config.toml
hidden_size = 448
experts_per_token = 8
norm_eps = 1e-05
optimizer = "adamw"
learning_rate = 0.000696
max_seq_len = 1024
Below are experts of layer 7 (counted from 0) of a mixture-of-experts language model. Rows are named router (the router's row for the expert), gate (a neuron's input weights, with its number), up (a neuron's input weights, with its number) and show model dimensions 224-335. Each number is 128 + 24 x the weight over its row's rms, rounded and kept within 0 to 255. Numbers have three digits each.
Before each expert's rows: a language model's description of what the expert responds to. This comes from a sample of Wikipedia text that the model never trained on.

# expert 7
What it handles: Section-heading equals and table pipes. Closing equals signs in section headings like District 4 and table pipes, plus place and location words such as Station, Coordinates, nearby.
router:155120170128144126104099113117113170140162118107083143139129112158146126137142093160158134142137127114149121149105132130137141106115147154122158138141137123159161143106131181153151122140129123144114145169134158160143121120114136137121115112152118137087154106162123142087160165160123147096132157104139160079115144109129090130096116130149
gate0:168107147150129151102166162094110152121191135125094158152157120161157158130150134130165138140164142124114136124132161109131100131107093093117131107112106138074132113083190133130124112117108130115142160132084160114145111112118146164150131168170076095140135115124120101164173156092132128105120096168103126147100140147156076155085189149167
up0:102090135122113163137139114112144082143115108140085127159087138108122078134132160141114119135119123092165127159088182149166092091118106102149124129087113123135105074118151092159124094142093148155121184121134166118101141144121131137155120112111097113146084178113170139140130116110140149105135108131114115102159112100126152100110140133151
gate1:118148140121120140088056114140133132110138092072113119154142118122114110126136145141155156113155127134169136161119168154159150115088100103154133092150166124124122129107161168122145160134138144125141151125067164149112150131089146123121136173136113126111125103131123121098129106100129122133119147155119127125091129108117072181097128141158
up1:136178095123138160106126159147162166144157116136104119099152150157123125152112124104119181107160162105109191122115135070155152129126102061153167150113130129129112151107159119134116104138134107120118117126116144115155104134118137122183147137099150103159115140154103146151175138104106098096114053125119113189139101144115058124140133147130
gate2:155135109115117108160144123127128141122121137089108103138141173147129134104128131143143099138139127148118128160156112111167133134113153112122113127180117169122116136150117168122117122129095137119104084130130195151099150127101177178150160132139145123100166088133148135087144123145117154092124148128105156124143116145123097173076115157140
up2:161170143113137106139104162117121140188143144104121143125147122183143113104121129122136095107116140146105081179140132152101110114146139114101105160129148144161129162130148097143117128161161118130083113164138155145128146177070152138146148123129152110095164131101102169105150145178107119087155106127142161138129126151099108184080108130161

# expert 55
What it handles: Critical reception verbs. Verbs and words in review and reception sections, such as was nominated, is regarded, critic, stated, rating.
router:156110164093169114140115123103094147157155082111121158156152143119114104159161095147142142102153100100140124123106131120119132098113122196085149143127167123144129148148156136137165165110136112144137141140114115164156160102093138083127122113135107142119149068146172102123145120160133145133143152122144159119133166090158111138122113118164
gate0:119109173134171146146146135158106073168117117131107159159115144111142099158126106138095112118131122141138156138100132171139112147133123173106134134097146124132157112142138085105162087094134148126114115111119124153126122071135150145165149089091123158133141116203145090129091134156124134147142127148130120110097159149122147122160135132149
up0:111106139122137120132163129141086100155138122110109116139120116134134097149147110128118102123161140145140169137100150132147145123139140209142155159108145136147121086138087105112181107075134134111110125117143122122108137104098131171147147131126181141117131093185143093121111149122116113117147142131148138137090154136129154125156087138150
gate1:075117080172169128133117141130154128133147117113103144137127139096112130112147121133144168111132095117159125167093158130124126116101147102083142097122136107105104157108137124126158160120151113106162122095116124139113154104071160122156119138146119142125166143109145153136105126112138161109126154114103112124120100141158093110109097045129
up1:105134095107110106100113117089104143147161125097161148149120107095131105131145136125102078159130151173110142135125113127171185106088127105118130154091125135123108079142135101162086136134101134085134119161158193113152163118141171127110092099162116150153152073130120156079133156122101137116110164113148144105140109071142123148116121147128
gate2:165138171134157101135139152092163138159138123139117106129063200171161116110102132160129119130119136114122108176121105135105159062106114117109110163104168135131116182126147148134130140112136088136096112166127159116151108132084151130122144072146164113134108125133107114128142180113185125103130113119141113106099158094140106124114095165111
up2:134133130107140087094091087138100144134124121111120152149174085138138104157175115145163082166147083118155095113098148157155140155114180146145148126176152099158157113085140123158154170126153092166127158113115153169128167120131123121090108163144090150110139135144155147121122119156150172094143177103147123105108127159116111144105125087168

# expert 21
What it handles: Infobox numbers and taxonomy. Digits, units and brackets in infoboxes, sports tables and taxoboxes, such as elevation figures, UTC offsets, GD, Genus, Phylum.
router:119117153099131108110100120115096145139172112135134126135118124147142088116123115142162122153153091114161083128090144159125133124099156140121158154142140076128141146119135167136145153098167125144112134167091132164136142090120158102087073122143133110113132120166118145128132159169142121124154160083150124116091132129154100179101091107151
gate0:094100157141108110128153145143103128159126144107126163152159143138122089130152115128160111155146123116197153145123154098152115128067147129114099123109144141165115146092166147131097125129107149114087124082101162152109158110124133155139151127111155112102144132172193112127113130183110150136152156111115177118136183091121153146141107141169
up0:091124099131087142146152159158138103105134174115156113138148117117106104124124140115109150111126144154163158132127123140123119155094123125131090092073130128103115124106167123094101114138121159089129108107068170094117149138136139158140149127068162094114122180167140124175099128154104143113111122136129138126161105130108133122156119141123
gate1:123115122141124141158115088179074121163109127140139108152136122094144103106133064095152101152082126104133170105107131147155124127143140154088117115117104141126101131137120145121136127170108102105106172134138075087115133063121135094065087132112137146179125139152120142109163136130125112167092116129139104144134164167144161097129122079143
up1:139149136133113087138117190121163122164133100135128109111111138148096107150124154137097182122139119134164099142157189090149111155123105140126189128092153149107151142156126103129117125107150146133099088137131126163145136162142136127182124107135134106104138135124140101111112150125152133118140126105076168132120107128139121156170150156137
gate2:117103173139166128101099121153146132126159134107108179129113165116109128128152122122162108115150081126144101097092116120124079134102147122102145135120113100139144147141109098097103159064157091108126149132104113117173101121167122128059158122142141119066122124129107146131119122120138108147126112048135127106133117139139129135125146110124
up2:101144155139153110126108145151155116110129135138147137111078137107099151116114131102160129103154124130139106108131113103114063158145132136121123099139115116127109113142090114095088107091168127098142137128130102105174091108192131110079168107116137110083101139125089172144092128132131081185124094053133139116163092132125154123149138101105

# expert 51
What it handles: Table cells and lists. Table pipes, percent digits and line breaks in medal tables, census tables and infobox lists, such as | Umi Ito, 98.57%.
router:127139140114158108097108122109107147129143115113109149135155155140158114157150115147171133122152116070163094181090138143122131117081160134104153129160169107135163162078160145151146159099140103146130158128084124148152152096099152119097114121143119180107147100146134139107150150158148153103121135095135137094110148105172094137095151103149
gate0:128137132102120135140143121134125141099092112151143095134166164092123135100137127144127080119138111092107155156116135129137090107128153152122143071115143144156128174113169122155132158145080117104105108134134137123142128123084126108100112122106143139123125103109160073168116110143168137113134123173184117106137122127101152177125144101148
up0:136107143159128113120112127119114085142160156118089152152105101155127122147137102136115165127122155156150113116143124107103156156133105091113106171148107129087127078133115121066109112119186130152157135088118097132111102137145114162168120142178102093131147141125088173114151122106098119149107141122093107129122132123122110083147153128112
gate1:116128160128157093186133125108124167153109122130117160111172115139147133148144135124143152127132105123122131155094136131151154123132129143167144114121171118136144123141145134101173167084199108168134111137135099161142150131122103139152120109128148160105158098130153162108115131126135117083126130131119112112114170140103116154160122095157
up1:194118126097154131101124099114113104127164111110114146140114144149099100122126113150113099144125125111150112143086130159154105117115140132072139177175130113131140139089138128173109077149066125133119149149107165128118115094124155104106107118139121112130121132146130110108147135175134170144141149127167135125113127092172145130072118142109
gate2:124123162140125095144144123151134104191094128123143121120170155154120091136100115128147123128179135090181137159105129159129180141093143103101135136151193139117126143161128130133102137139148100105154140124156132131184107140162110099101148114126154158119158154135130138092121123102144132133095130148126152103169187105125129112150154113177
up2:182102107111155124130111116096121146116162115101113146174109146135131132110151112157165107140149101134094130102082139116122122086142131190166138148135100104157142144057176156178149140132157130169124129169082148140106129114121136120123115142158078110104127108106147091132174142160121174130145142127150128131109121152140146155096105145114

# expert 25
What it handles: Table separators and bullets. Pipes in table separator rows and data tables, list dashes, bullets, semicolons and em dashes, plus numbers inside score tables.
router:159143167114137086110102124104086164136187101112110136164148140140127104129145104175143109152125112106136090137114146116146142118089168158134138148182139122148138143099146162144141159102165109155106167133099128153112174122117143119102104138127125137085144097152166117115170149168142147093147147108131162113097151137160138147101106113164
gate0:167098151104139109101107105111099163133149100094092147144141166151143117171156116139148131161150105082152122163112142143154146106098171155097139141144152107164163126126182149130145144103160108159086168161118135157136141104110137115096111112160113147117162089159158115112143126150152134110153165117158142085097158105134107142099116116164
up0:154126130122107114154138124180143123118155081131115108136109162124107147137128136115148128114145133183110153100119095123132095095128125100139148172126149097147118170121103158146135099185144151105139149113122153125127083108137094153159172120088159137127149102092124117106137117141083122147157121136136139092128145130123124112138120124072
gate1:107140149125087143151116125078141115162159138126142116140116105100118096141157148185103078110126098142170122177139139169179162092121179145174160155151130138170118140124132145119129106098117142162134145125136142168122130142076128119142123170118136155094110126141133130165166136121137136130114153101154172143087112118146120111125108116157
up1:119061121136161119080100104146096143127121096109101143132155188145163114105126080130168121165165111086105119118109124130135098120115115136113138138137168094097174156115151137151120159140115093143103141147117137150153120087168136138084123091153109167148163099144123126083108111114152131139166132114121124087153151121112121167128116126147
gate2:104068119119146087164085133153119126125122159127080133102192147081114131127153133137148122115174126138161136120119158151143109115084148116154104144112167132190124109133130114155141147137150124182106112114128119150095162095129111064117167133142189129164142140135179113155121137139141085124166135121115159118160162130120090165126122117128
up2:147169126159151172110154072130117140137140136138180149117112112178113116111123171145138148150104123121135103150119098128133139118131143146105171151142128147082128146121106127142117153108143156084121149127133136111188110126128180163121122137123141160117145097095096103119114156089146120127086136137148098130106101094130113128114111099129

# expert 30
What it handles: Infobox values and punctuation. Years, colons and punctuation in infobox-style fields, e.g. Built: 1936–1937, Nickname:, and degree-minute-second coordinates.
router:138144154133142126104129126121119181149131091127134153170133133126145103139128127143153106156139107099141070149102170127169170105104142149145161155187159121141155116092137141148151132112152125145084139136094128165146167075126142112115096099175100147106152118150113134114171174152126153134163146109137128092105181100156135147106131115158
gate0:117158126096173119103110105105127131159132136094139098145135107143133124139075091156139125143112142159136131096147114125119126132108146123153100182128137126127161092118134139136116136160128083152069133143111130099165132180105122123135155146134124096100105142117146085124117191117148158158139144142180154168128123132143131122096099122102
up0:111147115120117117107115131162151187142114132148130112142120126118130109101091141136124152102102159178140151099166121103093132176124175098133133154095115153110137113165114113133132126136122122128112143123116120096146127170156121125153164140112141117120112163138118154150106185110135134151145127149160132157167111146146160137169138119101
gate1:130150119161111125094116123126120124129124092131132173150123128088140158142136127163111175158111086118152124121097135104160107081111108136115145129116120125117138130125195125109130129139120128128121144139128158182131133106138171095160122137157073156160145112151126136110119153122136121099107161095129162134124124100155148132117134099131
up1:132143106149093162153164153132144114128112152121163129115112115089116163130100148132108152149088143126105149098150141111143132147137078117155083121114102146104133110141158097078085098175126161102151105095139113144121127119148120175186130150128120153157130117103102110157130101114097107156126114142115127138175139111126156093164144143097
gate2:145157112116156115143121058119062149136141122106131118116152108156095090090107119119142146157120105138119124119105158111138149163129121107152121137137119100159136112074165137117110131139137115173108094166097176134082124116104146128139106121168163080100144147122165057116118123143114133127097160136096165122165172152113141122122106140137
up2:124148124154135124184122077138108165147118148149159130098153109114070062086111145115170145133115109133139119142136158142134160149156114117157116141141110117136128125088155139132113093171141105147094097178127176134105110085107144131141137119166150069113131162121150058138119143152093110160115117132125174127156142167115159129144129173111

# expert 34
What it handles: Word-initial pieces and prepositions. First pieces of words like sp, Sp, sm, f, as in spontaneously, plus prepositions such as from, in, to, of.
router:125114163104150098090094104135108171159134115105098144147158151141180103132152106156139111140163116098176113128101139146166183104111149152101146160149129117121166154121143144133102163125130119150114146127082143153159184122114164104084099130160122171080138084141143164103129169148142148114176163120139136103118125104140123131094103091128
gate0:128086206126126115112123124138131147123117108140116133159095135125142126147142100165140126159089107123178153149117153128115104109136153136144159158189133074150131146120113171122134130105136128155126119133121098149131113126124106100128166112170158135097117107149161113111114151096167140128182159136122125134126142152160120150122056126139
up0:101136178154115155142140142152173114124099115152168098092114129100111140135105154116111166121074167135147136115132143113128103151161094100143133130137091128102117115149114123113086105141112164108158084109126074107152124144152093152153157116103177143127085107129115141154082129089135093148183119146116128141158110151148139098157089121098
gate1:134121148146136138104078127117122144133151142124088105145167125154129102155128123150173126163122135140103105082077167156137130110126113162081146146098129126132129168155139113128165118147128130144156138128130115117164145137152169144113137127172129094143121118148132124117169144141111194084118083125124083105125129105166132144136070128159
up1:126095134101129080114143120119091137146108088129112171142089135144127123132126097106115139123116084114138117153142153127125131104136152133140148119158157103145153120087125176132140149089167104137123141139161125124084145103098113134138100124109133174082195133122134113112115131111160111136121169118163160107113155142170114141093141161148
gate2:143157157142146122149089142108128153130151135122090160147138116115125094173139139129130135121181114125135145143053105122133171138116136129123152128166132113113128160141119135134126112130129134129173159131147078167143114101114135145104095139148112167099114123146123118117139129126126109161169147140153095121131160104152111147109120099135
up2:106160135163119179156123145158153129113105165115137134099097109101098157111117160102111128094124145153105179101097069084109131151123098118155119102131088121121125121164088108114104096153123151107167129094161102134146092150155127158159151150135130133121094129099103120149102121122093088183146133158104102159167118141121146098133163121105

# expert 41
What it handles: Foreign-language word pieces. Inner letters and byte pieces of French and other non-English words, such as régne, orchestre, Hebrew or Thai bytes.
router:129122168096135120107115085094100148136136102098091166144163148138172128157155123142144106140144097122173123161091130157119131126110147167130145126146139089145149178128170154133120166125150083151077125156129140142139127095122162132106120134156092152111139119160137133129165128166153145124130146101132135122120154088146122115126127131175
gate0:153108148130127102110112134168121166147132133126101130098138148126146088183140105141120120131116066123174114145122150133129141135103151160145130130169165065113143122143130148119111092143128116116145103099103160117152145152086148116071185119120152160144151113164133144112147132138146125109162170080160123125087125164095102151147163141108
up0:085118143134104122126147134163155113097096160129145109079141095110131154124117132102095137147088110163128129131141102120102105151148121126151125103130126098111126084173084169120103103167127108102164091117145141101116116163123147124115179147100170121139089145155097166114129135125132107125138148106124088144138109187098119125173185136085
gate1:181115145154125105120115138127146094133124073136089163137137125137128131101137125123128136146173134104176135105118150123132111149107136152155132133116096127186122126119121120186131116158141143176131134136135182160143156132136159160142135128127122108145146115105142134145165112146133174145097114139155175157142146079137146148113139136147
up1:116173105141170113130105128114135147125153131163161128135123132145133109177121111154156133128112107133082110185139114117154153099125134108074139117148129116071134146081148096136101140123134089086168127077089111127127133120138131112105106064129146133137113101154154123110116123119147094111143163111127098088083159151103119124148131117121
gate2:158129130101162117114106138139113114134159086067131152155117139154137118152167082148146112141149091104152107109108142120135138109120121141108168132119148093154157138117151150136132144100195125119117167153128148146124121132146150121143114143140105120100116135154157129099177137185156133109163140116136144091133131093148113144131109111150
up2:119136109128141129116137125129143094127147110138122142113099121133116129166153117120132117140111095132148142114101097102070108135152092090119138127099130118115141121135125118141106112137148139110153146118117141088109101148157133114146138140147104133109105132114141140108132093116161093134128135117119110162161120124148123126158138101108